config.toml
num_hidden_layers = 20
hidden_size = 192
n_experts = 48
experts_per_token = 4
d_expert = 32
d_shared_expert = 64
hidden_act = "geglu"
moe_layers = [0, 1, 2, 3, 4, 5, 6, 7, 8, 9, 10, 11, 12, 13, 14, 15, 16, 17, 18, 19]
router_score = "sigmoid"
normalize_top_k = true
routed_scale = 1.0
balance_loss = 0.00023
balance_bias = true
router_cosine_scale = 20.0
init_std_router = 0.0201
lr_router = 0.000594
num_attention_heads = 6
num_key_value_heads = 6
head_dim = 32
vocab_size = 16384
norm = "rmsnorm"
norm_place = "pre"
norm_eps = 1e-05
positions = "rope"
rope_theta = 4350.0
rope_fraction = 1.0
qk_norm = false
attn_scale = 0.177
tie_word_embeddings = true
parallel_block = false
init = "trunc"
init_std_qkv = 0.0361
init_std_o = 0.0361
init_std_up = 0.0361
init_std_down = 0.0
optimizer = "adamw"
learning_rate = 0.00218
beta1 = 0.9
beta2 = 0.95
weight_decay = 0.16
lr_head = 0.00734
max_grad_norm = 0.5
warmup_steps = 291
schedule = "wsd"
decay_fraction = 1.0
decay_shape = "linear"
final_lr_fraction = 0.02
batch_tokens = 65536
max_seq_len = 512
doc_mask = false
train_tokens = 280800000
max_steps = 4285
dataset = "wikipedia_en"
Below are experts of layer 6 (counted from 0) of a mixture-of-experts language model. Rows are named router (the router's row for the expert) and show model dimensions 0-191. Each number is 128 + 32 x the weight over its row's rms, rounded and kept within 0 to 255. Numbers have three digits each.
After each expert's rows: a language model's description of what the expert responds to; "raises" lists some tokens whose logits its average output raises strongly, later layers aside. This comes from a sample of Wikipedia text that the model never trained on.

# expert 26
router:105130115106099181112133157116118137155136038075167126140144169148112167140126095141085195123143071141108116110172118194127092153142105098125110123113132144153181181089130136104124080136150150133162182153145182116140088063146106108125119175129148098139130109181135172103127125138071092148160123110134162146149085154118085068149067122146136133133152115133073141111133199172115091088141094136138141172159118168132180125148159175100134085118143076082150145141131101096125135194253101111145140190135158124103156152114086133170114182127123167063109129157183126206100151107096148144
Description: Newlines ending sentences, table rows and paragraphs, and == heading markers in article layout.
raises: "===", "-", "|", "In", "The"

# expert 41
router:142097163211152121148150153116094153135131084132107143146164127108184113119144052148093176108103149129123106130115117179106137178106140127142142139134111148081118186073093070129152131102167121195115203136094141136097079083142164107105136081107183087151147129137157179125098074137127130121104090126128110117134132113160134150139114117076110141115148086158121098189146138115155088166110122121156098169184194153148151129081158162060111065146127137127096128177148162133071099148169145065162134203132204182148186166105119121152170178096134062148110132126108149154061148127088151092
Description: Inner digits of years like 8 in 1987 or 0 in 2011, plus nouns such as football, game, law.
raises: ",", " and", " |", ";"

# expert 4
router:133125147137117205068142138149104168117198118086171170084159209148163138137111082133081142100108082132119115122132150128101160183147121117083133083044182186079157118104100127143140156112138091140132155147139170125151137120152100101132138056109096074108158085170124161133163101143144100119133140178123164133191145134125099117112065061099088146113105093155092151088093146131142143116134065130185108160165148142149173132154103106108132081130169160050146110199085114135156166111194131140125122142090174171121156167137147154189116164111104112092124082109119206135126100115094131121
Description: Lone space tokens before numbers, in census figures, route numbers and empty table cells, plus opening brackets before foreign script.
raises: "-day", "-year", "2"

# expert 2
router:129054124107112133121122141126079141159199092083181115152176137162136105089093090125099129130143098118115131083150178087082131173098158141096120161154193074166146169133050117153152147078128085079155171128135112137182102123112122143172160128127183116097158117182159184158172128167141146178108129105123161157124125114126136101180163139110078111150106100160137163142118105147132088098118146148171138152165180190127141087165149164088122172132175169105106157143137125225161111150169121088168136117105186139062124137150108114159143203071149126135141084129194128167112106086102154106
Description: Pipe separators between cells in wikitable rows, plus dashes, semicolons, and clause-linking words like before, until, since.
raises: " ", " —", " $"

# expert 16
router:154134089132116085067181186116069147171170171107170155084098154160139122143130087149098169090133097130167082121130106157058160119150130130115095147112116132065120140119123112101084149133117140134143180102176126099153128158193112078111145106153202154091174162137109213149117118183118125115058090090159173130191137141123141144102100144079129152102086086101146121153041168123144077162142147132164169146168134179151134110181173177106128077156201099121143102145145152161119144101158075125120147158119113133089090124102114165159147169130114102061116124151155149169113090077118141117
Description: Opening parentheses and slashes in lists and infobox stats, Thai script bytes, and word-initial pieces of names and noun phrases like Program, second.
raises: "m", "s", "n", "p", "c", "ing"

# expert 27
router:143101110097132183101140168132138137141147111129136119152085157094113153106186047192090207124186078117078079076128131143108120103128146144103123101159184092149098168144131148150142145066113127127093154176114107127139076122148140076134112076151141164112157065175097166124141119168129144183124121096128154117197101118122150135106175135144143163135071079141106120144214159167178198061145135129221109148146105131157151135143145136106132094084134148112130068147148130106128105103127117123214105114125147110186113106147130139143131163124119085049119080168139100164091145106110181106
Description: Pronouns and event words in life narratives, such as her, she, after, during, death, died, plus sentence-final periods and pieces like h-over.
raises: ",", "-", " from", "ing"

# expert 25
router:178061135151185128196132149122099168133151110133138139123142171108084135074158118159076186090105147160133062146088135100052143104097107166145109152145111117168089153112049088097101146098147120104172198195135150142117145169131100145086158142127110100100177141163106154114160099189074119177116109106110145111207114168153119116133109109135100125087145115112057128107103157165165138112170083152153124106134103136184152116130105076097114077095131083103148115169094176163100154100122061134137120192123175121136096131070137166142146157129146117083140122141168188152073128100115165104
Description: Letter pieces and units in sports results, medal lists and taxonomy entries, such as S, m, Q, air, Animalia.
raises: "l", "st", "n", "d", "man", "men"

# expert 38
router:137074119149119144131140088145133207116182100127211178103153195142148149114130058151148091123138159101134083125156145132076125140089112121104131157113184137145160140185038073159149134100132122119142146161131121167125137131145142078146174097143168077173111136111156120155100146177076104123133137069135088095123119101138130072131147163075036101136109135143138109150101126155141125137125107169193100161167202156139168133085157145093105110124118122138151124155132134137175144094169109086166130094117144164073122113111186134209102171082173072111105133164104160102057151120101098125
Description: Opening quotation marks, plural suffixes like -ies, -ations, -ments, indentation spaces, and discourse words like then, so, however.
raises: " in", " with", ".", "an", ",", "hen"

# expert 32
router:120055155119094197116146160126122109142141096149172140146189116121136089120098110100171164128091101119156108117107166127112106150123132168117153154105103100134167132078083149138185140166120117185111169139116174170166119049118139115176134181162146133158151091164154134188174119182107108110132109101138113104221132148146150161115126155107077084104114130123103117169138158133118129127140096161213117222170125120128166109153117131085139115121104062160152140168169116134151108112193153147191137189169130119122135159091104097129159195091111159075138121177181172081084103160108119078
Description: Inner digits of dates and scores in tables, like the 5 in 1955, and event verbs such as began, announced, attended.
raises: " film", "s", " album"